{"d_model": 192, "experts_per_token": 8, "d_expert": 32, "d_shared_expert": 64, "router_score": "sigmoid", "normalize_top_k": true, "norm_eps": 1e-06, "tie_embeddings": false, "lr": 0.00175}
Below are experts of layer 5 (counted from 0) of a mixture-of-experts language model. Rows are named router (the router's row for the expert), gate (a neuron's input weights, with its number), up (a neuron's input weights, with its number) and show model dimensions 0-191. Each number is 128 + 32 x the weight over its row's rms, rounded and kept within 0 to 255.
After each expert's rows: a language model's description of what the expert responds to. This comes from a sample of Wikipedia text that the model never trained on.

# expert 56
router [ 92 197 139  98 170 106 148 100 133 110 106 111 136 100 100 139 177 105 125 136 101 152 147 145 119 139 124 132 130  90 144 156 113 152 138 106 135 167 114  67  77 131  76 110 109 103 136 151 118 128 125 129  71 140 115 124 119 102  83 186 142 132  81  79 119 164 141 170 181 169 146 135 128 123 170 133 182 129  89 138 102 155 178 117 132 154 142 143 171 102 140 126  93  66 117 102 139 137  92 107 100 169 165 137 107 164 120 127 116 160 106 167 126  97 158 121 104 143 152 152  86 170  92 170 120 166 214 141  99 206 158 182  93 169 133  93  76 142 133 140 165 149 134 141  36  95 130  76  82 104 115 145 144 106 150 132 110 153 112 146 107 101 104 165  88 139 163 129 170 190 100 161 122 230  42  34 125 143 113 103 120 131 177 128 114 149 170 140  89 109  93 152]
gate0 [135  54 157 211 102 117  80 128  95 126 152  64  91 141 133 132 148 103 167 115 132 141 130 100 146  84  87 114 154  90 170  89 132  98 156 154 121 101  93 112 124 139 196 148 166 128 102 100 158 157 127 115 107 143 115 112 124 156  98  92 126 114 138 108 134 132  59  78 140  38 130 146 158  95 122 145 154  79 137 151 132 118 116 107 165  88 115  85 166 180  84 100 113 122 100 132 162 107  78 159 138 182 172 115 127 138 117  93 111 101 127 100 179 144  84 130 124 141 173 152 115 151 117 138 115  91 150 204 114 120 165 117  40 139 161  76 147  90  61 198 151 140 128 148 137 106 149  92 102  69 177 126 108 143 126 147 170 127  99 123 114 160  91 118 127  78  89  77 167 172 163 120  90 140 212 109 136 138  92 119 137 169 144 143 105 177 140 165 126 158 176 174]
up0 [131 160 120 145 128  51 131 148 102 136  82 127 116 127 117 147 134 165 102 214  93 141 100 166 157 190 134 166 119 122 138 102  49 143  97 114 159 129 146 158 131 165 119 138 117  84  96 146 120 129 139 108  73 202 152  84 117 147 116  60 102 213  89 132 147 163 135 118  82 141 156 134 172 109 168 154 149  76 132 131  99 115 107 166 109 189 127 166 134 116 157 108 111  70 155 168 138 110  71 157 162 113 172 110 135 112 154 122 184 113 139 156 137 155  57 183 165 139 111 158 113  79 133 185 120 111 148 130 129 126 159 121 154 144  93 102 147 149 103 146 151 145 107 139 103 122 139 117 120  67 111 162 136 108 144 128 115 110 114 103 122  52 145 134  79 169 172 154 165 209  77 149 164 170 101  62 138  87 153 146  69 115 186 130 106 112 134 137 110  57 145  98]
Description: Word-final suffixes and content words after a, an, to or was, such as an end to, made, used, -ation, -ated.

# expert 53
router [198 131 124 123 111 122 127  96 124 141 105 129 121 136 121 126 104 165 114 207  95 153 143 146 110 162  79  86  98 133 157 131  98 154  61 156 103 117  83 126  90 119  90  44 165 100 119 165  85 172 144 134 109 185 147 148 146 124  89 192  89 157 153  94 148 176 130 198 125  92 178 153 149 112  98 135 106 105 115 117 140 120 137 135 116 220  58 123 125  79 177 161 155 101 188  72 173 142 103 134 118 112 155 148 103 143  79 108  85 162  56 166 123  45 151  98  96 124 131 189 115 121 124 203 100 151 174 111 114 105  78 178 143 148 175 158 126 182 176 112 129 140 109 130 130  69 139 174  96 149  97 104 120 102 136 145 121  83 112 110 142 135 202 133 124 120 109 116 154 134 129 123 149 158 121 136 149 108  97 136 144  67 149  95 113 164 123 119 133 142 147 146]
gate0 [107 104 121 116 124 144  74 152 108 148 139 141 165 101  89 120 156  94 175 122  75  96 117 165 160 155 100 125 122 126 123 154 175 149 200 138 132 118 158 126 167 222 147 191  75 162 127 127 163 158  81 116 128 106  96 109 146 131 172  52  84  83 177 113  79 196 115  79  83 108 100 193 152 116 139  92 153 122 104 151  96 122  79 143 110  72 156 124 127 139 103 144 125 172 102 143 119  84 108 132  97 130 125 150  90 174 131  96  96 150 160  77 175 143  73  77 107 146 167 129 163 160 140 116 135 132 164 131 160 136 156 174 111 124 212  67 130 116 123 125 198 181 114 145 115 167 111 149  93 154 159  65 132 106  71  85 112  98 134 144 141 117  59 165  95 119 134 123 117 103 116 168  83  91 141  99 104 120 103 129 128 165 116 114 152 118 150 179 147  85  89 127]
up0 [104  94 145  44 127 162  65 147 102 112 154 130 166 138 128 107 156  94 142 110 109 152 118 191 131 167 140 123 108 153 125  95 109  72 149 186 124 133 201 144 134 154 109 168  75 138 130 129 168 136  85 137 128 130  91 159 154 201 152  54 122 150 176 124  93 122 106 141  86 148 105 132 111 148 131 140 129 118 183 163  78 154  67 154 135  98 171 120 136 122 122  60  98 165 123 133 109 153 147 175 100 119 140 121 129 125 111 123 150 111 182 103 178 138 107  81 128 134 119  76  77 130 182 186  75 104 156  97 179  97  77 129 121 138 154 138 134 120 176 170 214  84  58 148 117 162  57 154 135 100 165 119 132 148  44 137  99 194 172 126 132  90  81 143  84 154 148 160 136  93 143  71 130 101 113 122 130  95 123 122 165 129 118 139 148 118 115 141 156 123 106 149]
Description: First pieces of words split into subword tokens, often single capitals or letter pairs at a word start, e.g. D, M, br, Ret, ap.

# expert 1
router [174 132 134 112 159 164 166  65 116  88 122 166  86 160 127 125 109 179 103 163 135 150 123 122  61 133 112 119 100  84  61 121  80 119  95 136 100 117  90  95 101 126 115  64 162  81 100 132 113 122 166 143 133 159 115 163  93 154 133 178  92 161 107 127 170 156 150 161 143  95 181 133 118 163  70  62 106 128 156 128 110 154 175 150 125 202 158 121 127  89 167  46 155  98 171 122 173 101  91  94 122 129 118 199  81 143 140 127 161 116 117 168 150 109 123 143 107 134 133 143  53 141 144 171 100 176 219 110 157 132  36 120 155 114  98 162 112 177 163 172  97 160 136 114 101 102 115 117 139 161  97 129  93 166 121 157 120  73 140 117 122  79 133  96 105 122 114 130 177 128 191 122 139 150 158 153 181 106  89 121 117 109 150 122 144 142 131  93  94 165 130 175]
gate1 [ 78  92 147 115  98  88 138 149 109 113  74 114 102 104 140 170 108 108  79 164 144 113 164  77 170 154 112 126 166 124 184 173 161 134 153 110 167 140 112 153 149 132 171 158 112 158 204 167  97  94 190 116 141  76  82  74 102 117 156 128 193  96 131  86 139 111 117 123 164 135 134 109  90  65 152  96 129 163 165 150 100 125  63 104 177 120 141 157 145 145 127 118 102 138 124 167 138 216 139 123  71 149 162 160  76 118 102 137 118 112 112 172 140 113 169 152 168 106 129 148 148  80  98  56 154 146 145 121 106 176 142 140 149 169 133  89 101  67 158  53 129 139  92 115 180 152 123 127  83 137  99 120 157 145 159  95  96 146 118 115 128 167 126 116 143  88 191 114 150  71  98 121 125  80 113  85 193 119  74  91  89 154 131 173 169  95  93 148 130 158 119 120]
up1 [135 152  88 128 138  97  81 160 143 127 134 160 128  80 150 132 137 157 183 156 110  80 118 139  83 154 182  82 123 122 103 138 194 140 181 194  94  68 112  77 145 161 146 123  99 114 141  69 132  95 100 151 123 145 118 137 134 124 160 168 113 134 167 146 128  81 158  89 101  62 111 103 126 135 159  84 131 181 117 149 175 116 126 121 142 121 207 182 148 104 108 118 141 191 100 158  94  99 153 146  75 104 119 107 101 113 182 154 158  79 124 100 151 138 117 141 107 147 185 134 141  90 125  77  93 168  95  78 177  68 148 127 127 142 169  95 166 145 104 141 196  81 109 143 135 126  62  91 183 164 110  94 131  85 160 133 206 154 132 123  81  86 126 153 116 102 136 132 166  58  84 116 115 152  88 147 148 104 137  91 143 147 148 182 121 125 152  81 135 129  76 111]
Description: Capital letters and short uppercase pieces opening names, acronyms and initials, such as the RP in RPG, MA, Doha's D, F. initials.

# expert 41
router [112 131  84 126 200 158 161  77 149 126 132  87 108 103 166 132 101 169  99 108 109 165 151  89 142 113  39  92 178  93 144 176  86 146 117  98 160  79 160 115 109 181 101  96 136  61 140 145  38 146 160 115 141 146  63 143 134 143 117 172  90 119  44 105 200 116 101 123 168 160 201 194 140 113 139 110 143  91 146 128 103 125 149 130 147 183 129 108 112  92 174 127 152 129 143 128 121 146 134  65 177 161  91 156  83 154 104 150 160 130 109  98 145 143 148 146 132  98 141 130 128 149 113  97 183 150 144  82  83 127 113 165  83 148 118 203  97 130 174 144 129 184 150 132  88  96 122 107  83 130 133 133 161 141 118 127  73 135 122  58 127 140  90  80 155 110 176  85 134 119 145 155 130 147 146  85 109 149 105 118 134 120 100 129 130 121 105  92 134 174  81 172]
gate1 [105 107 124  81 133  99 118 170 120  89  76  95 117  73 117  92 103 151 146 124 184 167 196 151  93 207 200 140 177 152 141  70 155 143 157 124 186 169 113 180 120 168 123 126 104  93 152 117 114 137 125 167 180 153 181 101 135  92 119 146 163 129 120 169 140 129  87 143 112 125 129  85 111 146 175 106 132 168 109 114 125 118  78 132 113 144 153 152 122 188 113 125  66 117 152 107 129  88  84  84 142 126 111  67 122  92 177 135 136 117 136  89 133  92  87 156 122 111 139  67 129 138 172 110 113 165 133 182 103 137 166 102 143 121  88  97 116 109 141 174 135 101  75 101 160 156 142 123 165 137 105  90 117 131 166  89 109 104  82 154 149 162  87 162  81 147 118 218  89 137  70 133 118  99  89  72 145 117 167 139 134  42 109 183 121  86 159  95 121 113 118  83]
up1 [107 177 139 145 165 125 102 154 188 160 158 137  72  72 137 164 149  94 136 104  91 129 142  91 107  68 147 100 126 159  21 127 121 157  81 147 145 205  96 121 134  92 134 137  90 175 121 140 143  99 150 143 100 123  81 105 137  98 143 142 138  72 156 105 157  99 186 166 104  76 123 172  85 149 141 105 114 111 152 117 182 125 179  61 110 111 199 180 104 156 150 121 136 165 140  89 130 115 154 150  96 106 174 134 116 176 170 104 143  94 132 170  68 136 132 180  98 114 110 162  90  96  48 147 140  69 154  55 127 145  97 174 114 144 114 125 123 121 156  66 161 186 129 168 124 126 120 148 150 110  75  87 137 120 168 114  93 104 118 104 152  74  81 110 170 184 139 125 130 122 130 129 159 126  98 147 133 117 145 118 133 130 130 155 159 155 133 133  85 185 121 157]
Description: Line breaks, spaces and numbers in table cells and list layouts, plus clause openers born, died, when, while.

# expert 22
router [ 76 141 182 127  97 185 179 111 211 115 121  97 147 146  97 152 138 110 114  91 121 122 128 101 188 121 139  78 133 128 138 134 127 179 125  87 155 184  82 146 101 154 107  67 120 108 130 120 107 149 161 165 145 156  89 173 123 164 148 189 145  89  65  76 164 140 100 159 195 167 162 148 147 133  57 102 117 109 151 121 114 129 183 136 146 190 105 134 148  95 182 136 139 104 186 144  89 155  78 113 170 183 105 151 108  86  74 102 118 151  90 111 144  83 114 116  92  92 107 106 111 141  90 129 182 182 138 132 123 134  90 156  56 119  41 106 131 132 169 138  82 152 183 129  54  85 136 155 147 135 151 137 124 156 165 141 115 111  62 116 137  74 108 100 100 117 126  98  83 121  90 163  97 118 136 101 126 128 135 128 105 104 124  99 170 156 114 110 117 123 122 150]
gate0 [178 179 142 111 161  89 133 165 111  82 117 176 118 142 109  95 136 120 152 172 154 123  69 181  89 168 143 122 181 141 161 105 126 166 151 143 158 152  78 114  95 118 119 137  95 122 177 137 128 113 109  92  81 126 135 143 118 138 142 116 142 132 142 189  66 124  84 149 124 181 114 110 157  93 113 170 120 108 132 145 171 120 142  80 108 122 121 122 145 113 146 135 140  74 135 154 131  43  71 147 147 177 149 145 163 107 194  90 159 124 100  94  96 200  89  81 141 168 116  75 126  87  75 131 127 144 101 128 164 135 126 161  76 127 141  93 108 141 114 146 121 191 107 118 126 167 181 137 176  88 169 159  77 143  56 110 133 121 132 150 158  80 120 167  38 165 117 124 146 158 125 151  67 125  96  84 175  68 119 137  57 149 143  95 138 152 117 169  92  87 106 125]
up0 [ 99  91 176 194 144 125 171 102 108  96  92 182 140 130 122  96 158 134 134 105 130  92 132 113 166 168 109  81  84 153  97 171  96  87 103 173 127 138 154 140 139 165 141 130 136  96 118  65 174 128 106  50  94 162 107  64 120 127 113 118 118 110 118 146  84 103 112 131 116 168  65 128 114  69 164 194 164 102 122  89 132 124 127 110 131 127 114  88 186 119 162  83  79 104 134 151  82 122 183 135 120 159 102 148 152 130 118 153 118  66 136 128  87 145 139 120 155 166 125 140 115 121 163  95  86 174 160 119 144 173  83 181 126 159 139 155 115  93 151 169 143 127 120 157 151 187 151 163 139  98 101 111 128  87 163 140  99 128 138  94 161 178 128 138  70 127 205 100 148 134 120  82  83 164 104 159 162 109  73 110 207 131  69  80  90  73 155 141 142  78  75 148]
Description: Line breaks, paragraph breaks, closing table pipes, section-heading equals signs and decade prefixes like 201, 199 in tables and list articles.

# expert 32
router [109 103 138 134 141 105 128  91 140 145  58  96  90 138 110 188 131 146 111 164 117 134 161 144 154 186 100 125 160  47 136 172  58 101 107 106 158 107 120 127  83 154 180  94 146 137  37  84 124 127 155 139 140 164 100  65 141 145 181 147 120 150  44  77 145 143 166 152  83 101 129 177 131  49 148 112  67 138 106 119 112 131 137 172  81 171  73 115  91 153 155  62 156 143 158  91 113 171  98  50 132 148 114 145 114 122 144 164 126 155  87 181 128 159  90 122 146 103  96 123 131 140 183 160 167 167 148 146  93 110  66 130 112 102 125 147 141 176 158 137 104 161 178  80 143 119 171 121 119 117 142 145  99 187 134 134 144  72 148 111 133 115 132 174 121 119  94 146 159 176 173 158  98 138 115 142 146 149 135 115 109 128 148 110 167 134  69  85 134 105 147 114]
gate2 [ 95 139 138  69 126 137 127 117 124 163 152 175 162 111 137 135 130 109 157 124 173 125  78 122 146 122  97 123 135 170  76 153  97 113 101 139 133 111 126 114 148 147 101 129  89 105 139  84 162 163 156  92  67 106 145  97 124 163 148 176 124 117 103 139 171 101 141 112 195  86  99 115 159 138 135 203 163 115 166 135  62 150 152 175 102 158  91  81 149 171 124 135 124  52 198 149  58 151 168  74 100  56  98  91 150 138 181 174 169 150 144 114 116 126 128 126 134 125  96 113 137 143  43 152 101  98 150 137 152 129 129  98  84 114  97  92 160 167 159 128  98 151 138 112  96 109 192 119 118 164 126 106 120  84 144 130 146 142 165 148 105 125 168  78 124 165 159  91 128 205 132  95 119 154 111 159 106 155 105 103  80  61 171  71  97  74 134 153 177 133 197 130]
up2 [121 130 152 134 105 163 132 129 137  98 124 137 139 125 134  66 127 100  76 118 174 150  90 105 189  63 139 146 171 136 163  94 146 131 128 101 128 127  55 120 150  78  88 102 141  64  60 121 122 147 160 180 172 102 139 172 185  78  58 146 119 122  94 204 144 152 132  87 141 198 151 110 167 180 114 154 147  99 128 118 182  69 178 114 158 196 100 115 126 119 153 150  90 164 161 138 157 102 159  70 153 101 144 184 144 157 116 107 144 137  64  77 120  84 140 127 132 145 143 165 140 130  65 128  94 120 120 101 109 124 183 161  90 163  85 173 130 148 120 107 150 128 194 124 131 149 113 162 140  90 152 145  97  56 137 131  86 136 140 115 181 156 158  74 142 158 119 146 118 112 155 117 112 132 148 139 168 122  77 112  96  47 128 110 104 113 124 127 104 164 139 113]
Description: Words right after the or a, often ordinals, positions or directions in sports and season text, e.g. third, start, only, north.

# expert 4
router [131 170 171 119 146  97 125 147 119 138 143 151  98  97 189  93  99 160 126 156  59 149 174 130 135  92  69 106 145 120 132 121 116 115 127  99 169 126 162 136 142  60  91  94  85 112  98 210 118 145 143 141 128  92 114 149 101 124 117 158 139 135  86  92 168 145 116 175 173 117 159 173 146 100 105  83  95 162 121  70 142 194 161 141 125 137 145 138 128 100 166  82 124 154 136 132 134 121  73 110 137 117 121 149 126 137 126 135 111 186 108 103 124 132  97 168 175 109  96 152  88 156  87 165 150 184 136 114 101 159  67 120  81  55 132 163 110 198 176  99  97 133 135 131 130 130 151 117 112 108 143 184 107 164 145 109 175  92 128 131 179 122  87 104  97 111 147 149 145 117 183 166  54 118 118  91 155 172 103 117  51  93 186 121 157 113  95  43  70 174 157 158]
gate1 [138 102  88  86 126  95  96  93  66 134 142 143  89 115 143 148  90 158 111 156 120 154 133 172  92 105 124 121  61 149 166 163  88  84  98  97 121 137 177 170 110 195 140 113 100 147 134 159 188 119  65 199 126 128  76 138 135 151 120 102 127 105 123 102 165 153 105 154  98  40 133 155 140  71 135 103 122 151 113 195  95 114 127 175 156 150 137 151 209 158 118 148 137 127 165 150 218 113  80 120 116 136  71 159 107 105 124  94 165 150 176 127 119 166 186 113 141 189  74 124 117  71 132 128 122 122 138  94 172  88 133 138 136 168 148 135 142  95 118 111 101  81 120 127 100 155 158 183 155  78  88 122 109  72 172 153 100  99 157 112 139  99 103 123 135 121  77 163 122 112 133  81 159 116 163 123 108 169  90 128 140 135  98 144 127 117 118  94  67 108  77  69]
up1 [182 185 122 217 137 128 142  74 124 118 117 124 122 123  68  29 216 100 134 144  95 121 177 145 140 103 129 103 138 113 176 142 132 104  96 173  33 195 104  93 163 111 130 170 153 175 107  98 142 129 139 137 120 134 145 172  75  91 184 146 116 147 131 148 134 122 122  95 103  92 106 111 104 131 162 157 140 124 165 124  87 153 144 102 138  99  94 142 170 137 116 130 108 199  99  91 165 137 120 102  54 130 108  98 146 163 157 111 120 116 172 131 141  79 155 102  86  92 129 166 201 121 159  87 119  92 145 182 165 143 131  98 142  97 151  96 135 134  65 110 120 144 163 134 124 147  76 151 139 168 157  99  77 160  95 101 170 175  90 181 103 120 134 133 124 178 104 135 141 123 126 128 123 144 134 117 173 131 157 187 104 130 114 159 111  94  79 101 175 162 145 109]
Description: Commas, colons, dashes and paragraph breaks closing a phrase, plus following prepositions or articles, e.g. ", losing", "in 1997", "at Sheraton".

# expert 10
router [122 132 150 167  96 185 205 108 184  96  75 112  93 165  94 123 106 150 101 148 167 115 132 104 109 164  70 110 149 146 100 180  84 183  71  52  91 156  79  99 146 140 134  76 102 157  94 121  94 181 173 128 139 178 125 180  89 119 119 152 102 156 119 168 174 145 172 105 134 145 141 121 155 132  87 143 136 124 134 103 128 154 144 136  87 179  52 116 200 154 129 100  93 135 159 123  94 169 119 115 116 206  80 105  90 163 130 164 137 171  98 130 149 101 166 157 126  96 146 107  84 120 144  97  94 142 152 163 113 177 161 132 128 107 116 113 100 125 154 129  51 156 160  87 106  61 154 116 145 166 111 103 144 135 157 189  97 146 102 135 140  75 186 124 107 116 136 157  85 155 118 149 108 142 136 131 113  93 136 117  92  72 122 152 128 142 106  71  83 155  94 119]
gate1 [ 95 121  86  82 143 133  96 127 102  96 192 127 183  89 156 165 161 111 133 158 159 124 148  58 124 131 160  96 108 145 140 128 140 135 104 123 184 111 223 125 172 120  98 118  94  89 216 100  72 136 108 171 131 124 101 161 134 164 132 115  85 181 128  94 113 156 129 143 107 121 195 116 133 113 193 121 146  74 116  80 178 120 181 124 142 149 123 152 167  75 175 117 174 167 133 149 126 130 130  98 107 120 113 113  46 145 103 154 155 111 203 119 131  95  63 137 144 117 165  78 101  97 117 148 184 100 151 121 114 169 172 124 118 192 152 147 137 134 145 126 129  69 135 140 104 160 124 177 121 122 117 134 172  67 138 117 135  93  80 163 129 126 123  83 173 151 100 142 146 109 140  87 114 106 125 122 110  87  98  65 146 147 105 125 100  66 190 127 171  97 151 145]
up1 [110 180 146 125 122  86 127 117 159 156 150 143 130 128 134  79 128 102 160 113  97  81 163 142 149 163 157  93 152 143 129 127 134 157  66 151  89 129  87  75 140 126 184 154 159 117 101 159 111 115 114 126 164  91 137 118 146 152  96 104  88 128 140 116 100 122 134  91 141 116  40 123 149 145 169 155  99 181 122 149 136 142  74 216 148 116 153 130 119 121  98  84 194 158 108  95  90 153 127 165  47  14 134  97 164 162 153 132 136 142 114 156 152  84 102 117 137  74 179 132 129  82 137 128 113 105  86 150 162 139 118 141 115 168 148  87 155 134  97  94 152 141  62 117 176 116 122 142 116 165 152 186 132 138  72 109 158 131 168 132 100 108 117 150 149 192  44 120 133 142 141 162 195 111  88 164 134  85 158 152 143 174 161 111 132 155 109 116  84 208 153 126]
Description: Tokens in infobox lists and tables: field words like office, Born, Preceded, cell separators, dates, country names, e.g. "In office", "| MF".

# expert 57
router [119 170 156 186 118 164 190 127 207  73  93 145  79 178 103  89 170 131 136 104  92 153 107  99 110 150 133 134 191 103 122 134 112 157  95  63 157 151  90  93 128 184 140 100 171 131  87 140 126 184 176 139 155 166 112 161 116 128 151 156 146 175 111 103 171 158 141 102 152 127 121 156 149 136 120 123  69 125 137 133 127 154 123 155 143 144  27 135 128  97 183  88 146  78 156  81  92 169 136 113 116 179 124 155 123 128 167 132  55 138  81 109 138  97 150 123 164  77 112 143  91 142 110 123 113 150 156 175 101 139 119 151  95 139  88  64 102 139 144 117  79 124 178  81 114  81  73 106 138 153 164 152 101 181 179 120 116 126 127 104 170  70 179  70 102 161 140 100 115 138 136 133 104 101 126 145 133 169 117 142 109 118 144 115 135 154  33 150 102 164 117 118]
gate2 [104 214  92  46 138 118 127 149  98 156 103 122 127 118  99 145 144 137 137 135 151  78 142 147 116 132 127 105  98 138 112 158 138 125 133 117 114 156 138 115 107 128  72 149 102 197 108 117 112 104  84  96 120 148 203 131 141 114 162 171 155  80 158 141 105 110 117 100  52 158 123 129 113 158 107 182 133 136  91 137 155 123 129  76 134 115 149  96 111 126 113 120 123 113 124 116 188 135 138 140 139 188 120 162 174 173  87 144 185 140 120 159  96 100 111 138  93 215 103 153 167 155 111 147 147 136 122  87 155 182 142 108 149 123  65 131 141 171 114 169 106 120  71 165 118 160 161 141 139 121 159 110  58 118 151 113 122 138 205 149  88 108 120  93 109  72 115 163  80 118 140  78 103 192  90 146 114  75 107 208 105  59 136 111  64  73 112 144 148  50 138 145]
up2 [162 126 104 147 162 117  95 128  95 139 177 115 107 145 121 148  47 136 118 140 143 107  96 155 100 121 116 174 176 152 139 170 100 156 139  97 187  83 139 132 156 182 122 116  94 145 113 150 105 177 152 181 139 128  82 111 154 147 100 140  91  81 110 138 147 111  94  81  90 144 103 110 164 117 177 128 130  84 153 144 109 145  81 145 181 165 145 139 151  81 171 109 157  74 155  85 122 106 119  99 118 139  61  94 201 159 122 132 164 144 129 149 113  30 104 104 137 155  93 143 124  77  97 111 159 100  93 103 180 165 143 148 115  74 154 148 137 187 159 118  95  92  83 170 122  65 136 158 145 135 100 126 120 122 112  98  53 150 134  69 144 130 119 136 129 159 104 112  84 119 149  81 105 193 115 116 111 147 104  94 180 159 171 104 133 161 157  98  84  50  94  74]
Description: Wiki heading markers like == and ===, table pipe separators, decimal points, and month names in dates.

# expert 45
router [115 166 177 148 138 146 132  29 177 116 107  86 142 101 140 142 147 150 119 129  38 151 180 104 139 145 128 111 148 101 120 160 142 121 138 119 155 187  91 101 100 135 110 122 142  69 106 144  75 130 178 151 132 134 145 122 160  67 107 144  94 154 107  79 138 133 119 185 142 125 160 188 142 123 136 124 142 132 131 151 142 115 132 176  71 134 103 129 118 124 222 128 146 112 125 126  87 125  43  46 160 124 137 187 109 119  82 128 140 121 110 110 127 142  90 138 132 115 126 135 119 157 141 131 120 194 124 108  65 110  53 116 116 131 113 150 107 166 141 180 117 160 165 127  95 113 140  82 122 132 145 107  73 151 146 148 106 122 116 125 169 112  51  99 112 107 160  77  98 139 157 168  94 182 128 128 167 224 139  80 121 113 112 114 100 137  93  39 162 110 160 120]
gate2 [ 95  90 102 181  94 103 107 116 134 170 144  84  71 160  56 150 122 127 182 139 129  68 193 146 163 104 116 119 120  88  87 107 167 154  84  94 141 178 163  72  90  87 151 141 111 133  79 134 206 141  90 127 142 188  97 136  87 148 127 119 106 123  99 134 180 135 186 102 135 107 138 167 113 135 155 111 142 114 101 127  82 166 110 114 165 172 153 100 171 119 155  96 126 147 159 111  96 192 152  96  83 134  73 159 148 182 104 123 122 150 117 147 117 120 130 162 104 128 156 138 146 198  49  86 153 192 119 152  89 158 158 132 150 123 144 140 118 109 169  39 147 123 109 113  66  89 138 137  97 103 119 125 119 132 109 127 129 134 151 160 132  72 106 160 123 105 188  93 117 115 157 149  89 153 151 118  39 107  88 129 173 131 122 169 155 137 116  92  93 111 163 141]
up2 [126  72 172 151 181  75 124 125 158 181 159  75 121 101 115  72 162 105 160  96 122 121 141 187 136 114 171  77 138 117 139  86 139 143 123  95 176  98 188 135 149  82 109 124 117  89 119 107 123 158 103 144 108 102 124 139 107 103 123 108 149 155 152  83 142  89 142 136 122  92 146 157  68 113 160 122 177 112 122 145 135 152 121 102 194 171 147 110 149  79 139 160 180 135 127 114 127 154 154 146 147 118 116 170  96 105  79  80 167 119  99 148 106  71 127 129 158 123 112 165 158 184   5 119 156 126 114 152 103 103 140 114 167 157 134 129 106 116 125  40 153 126  45 104  56  85 126 113 119 140 111 114  73 106 132 146 133 177 130 126 199  90  76 112 112 130 182 162 121 129 128  57 109 104 155  99 153 127 118 139 157 187 129  80 158 155  93 105 151 137 110 175]
Description: Conjunctions and discourse words opening clauses in prose, like that, but, when, because, However, plus line breaks and the.

# expert 37
router [112 167 102 139 139 131 217 124 175 113  70 119  76 136  68 159  93 122  85 120 159 205 139 124  98 175  71 127 153 161  90 210  71 108  97  70 137 138  77 151 116 189 127  68 154 112 143 100  68 150 186  95 111 140  98 127 114 151 122 125 129 172  96 115 164 163 137 127 160 172 150 131 132 106 130 100 132 127 133 132 146 163 136 127  68 200 115 112 146 122 152 121 110  85 133 118 141 161  96 112 144 179 123 139 142 165 107 137 145 126  90 148 152 103 145 136 150 110 141  81  82 111  93 137 162 136 195  93  99 200 110 141 102 139 111 162  66 123 149 186 111 207 155  90 126  89 113 113 150 119 158 132 150 116 159 170  83 118 143  58  72  97 176 125  98 144 110 159  92 161 165  93 129 171  99 120 190 119 123 146 109 101 111 145 103 136  94 156 129 123 102 117]
gate2 [136 117  98  62 154  91 159 125 120 115 122 131 203 160 121  97  65 128  99 121 135 160 143 132  85 149 137 101 197 145 101 136 145 163 129 140 139 141 139 106 124 122 154 129 132 103 137 116 203  80  92 107 154 120 126 169 119 122 117 133 127 172 135 141  89 180  68 151 125 115 153 148 109  89 108  89 187 116 191 167 187 155  82  79 129 134 108 171 130 103 112  94  96  84 150 129 150  98 152  91  63  90 153 111  89 201 143 144 157 166  96 107 128  87 133 101  98 138 102 149 113 102  46  84 137 169 152 116  72 171 141 186 118 125 160 184 126 140  43 169 188  99 109 165  56  98 139 131 141 159 160  69 123 119 152  87 115 100 143 141 121 124  97 111 130 180 106  93 102 129 119 111 112 154  83 133 177 150 137 106 160 127 101 114 180 162 163 122  71  92  91 132]
up2 [123 109 117 125 156 132 186 141  93 133 103 126 118 151 160 184  81 105 101 103 100 156 115 120  80 159  99 168 127 132 150 149 115 141 150 103 210  38 169 132 172 124 114 131  94  77 106 120 156 166 138 147 144  87 126 137 208 181  82 141 131 154 140  99 116 110 123 166 119 120 103 119 142  77 151 135 177 145 192 187 102 168 145  87 179 117 162 149 112  84 101 152 153 140 152 138 121  70 160  87 129 118 175 119  98 154 123 115 138 153 129  94 164 138 142 106 116  69  45 128 112  91  65 145 179 106 131 220  79  78 140 183 108 147  89 169 145 140 140 126 147 108  91 138 122  96 111 151 201 152 120 136 158 122 142 108  77 126 115 105 154 103 101 157 134 169 102 131  90 116 109 132 130 105 105 120 189 167 165  71 168  82 122 118 120 186  96 119  92  98  97 103]
Description: Decimal points and degree or second marks in statistics and coordinates, and nouns such as time, number, decade that take of.

# expert 14
router [ 77 137 131 168 149 120 166 134 181  91  83 115 122 185  61 141 110 178  67 116  81 141 142 133 107 140 133 109 119 139 141 132  91 196 126  98 143 171 127  88  95 156 118 110 118 119 104 140  91 134 160 149  95 175 102 144 124 126 137 197 106 121 115 106 125 152 153 114 155 127 154 141 154 116  96  62 146  72 113 161 166 137  97 120  88 195 118 163 136  89 208 131 120 119 127 105 111 170 134 124 142 118  93 172  93 111 116 137 115 132 107 107 120  83 139  91 155 145 104 195 119 224  89 139 103 121 106 124 108 165 116 149 148 123 120 186  68 163 184  96 143 160 164  61 113  33 111 147 125 159 128 138  89 167 160 151  67  74  84  87 134 111 131 130  96 147 124  83 169 198 119 135 138 106 105 100 131 133 122 145 158 107 157 103  99 188 101 117 186 144  74 141]
gate2 [142  94 146 112 128 134 151  64 121 132  96 130 115 122 106 218 135 132 143 147  78 127 163 130  89 160 114 114 115 113 131 138 154 127 178 129 112 121 124 143  80 126 135 116 108 144 126 149 121  59  75 166  83  78  47 131  78 120 171 148 113 100 162 113  86 150 123 121  48 111 119 170 196 171 133 172 116 112 131 122  67 129 136 196 189 145 122  71 103 149 109 143 140  85 152  68 148  93 124 111  91  87 152 109 200 154  98  75 129 130 121 144  99 154 132 128 166 168 130 181 170 163 136 120 128 145 142  90 131 132 145  98 125 166 164 146 144  72 119 132 155 122 233  84 164  67 117 170 135 115 183  55 114 159 134 104 162 122 131  84 159 141 110 111 138 121 160 133 161  99 136 114 174 124  62 145 103 145 106 129 148 131 153 133  91 193 150 166 108 106 111 162]
up2 [131 141 133 194 158 170 165  73  95 174  64 181 157 201 149 183  87 132 151 166 164 161 122 129 155 122 117 107 105 107  97 108 166 133 126 142 197  71  98  87 139 118  67 115 133  50 122  90 116  93 143 175 131 100  97 172 113 109 131 136 136 140 124 142 146 223 121  99 109 142  96 132 137 188 109 130 135 182 165 118 100 134 147 109 123 143 152 195 114  95 147 125 123 131 145 121 129 100 157 113 146  68 155 193 167 158 125 123 137 103 184 170 157  75 117  45 118 150 119 152 110 127  82 104 124 108 131 166  85 140 134 101  91 102 108 171 133 160 162  94 116 121  85 122 125 141  95 110 147  90  93 133 145 134 158 114  63 128 137 130 100  79 117 127 125 120 147  93 133  84 164 158 100 190 127 104 173 176 164 147 151 112  54 112 114 110 120 156 142 140 209 121]
Description: Articles and modifying adjectives that open a noun phrase after of, the or in, such as local, American, National, new.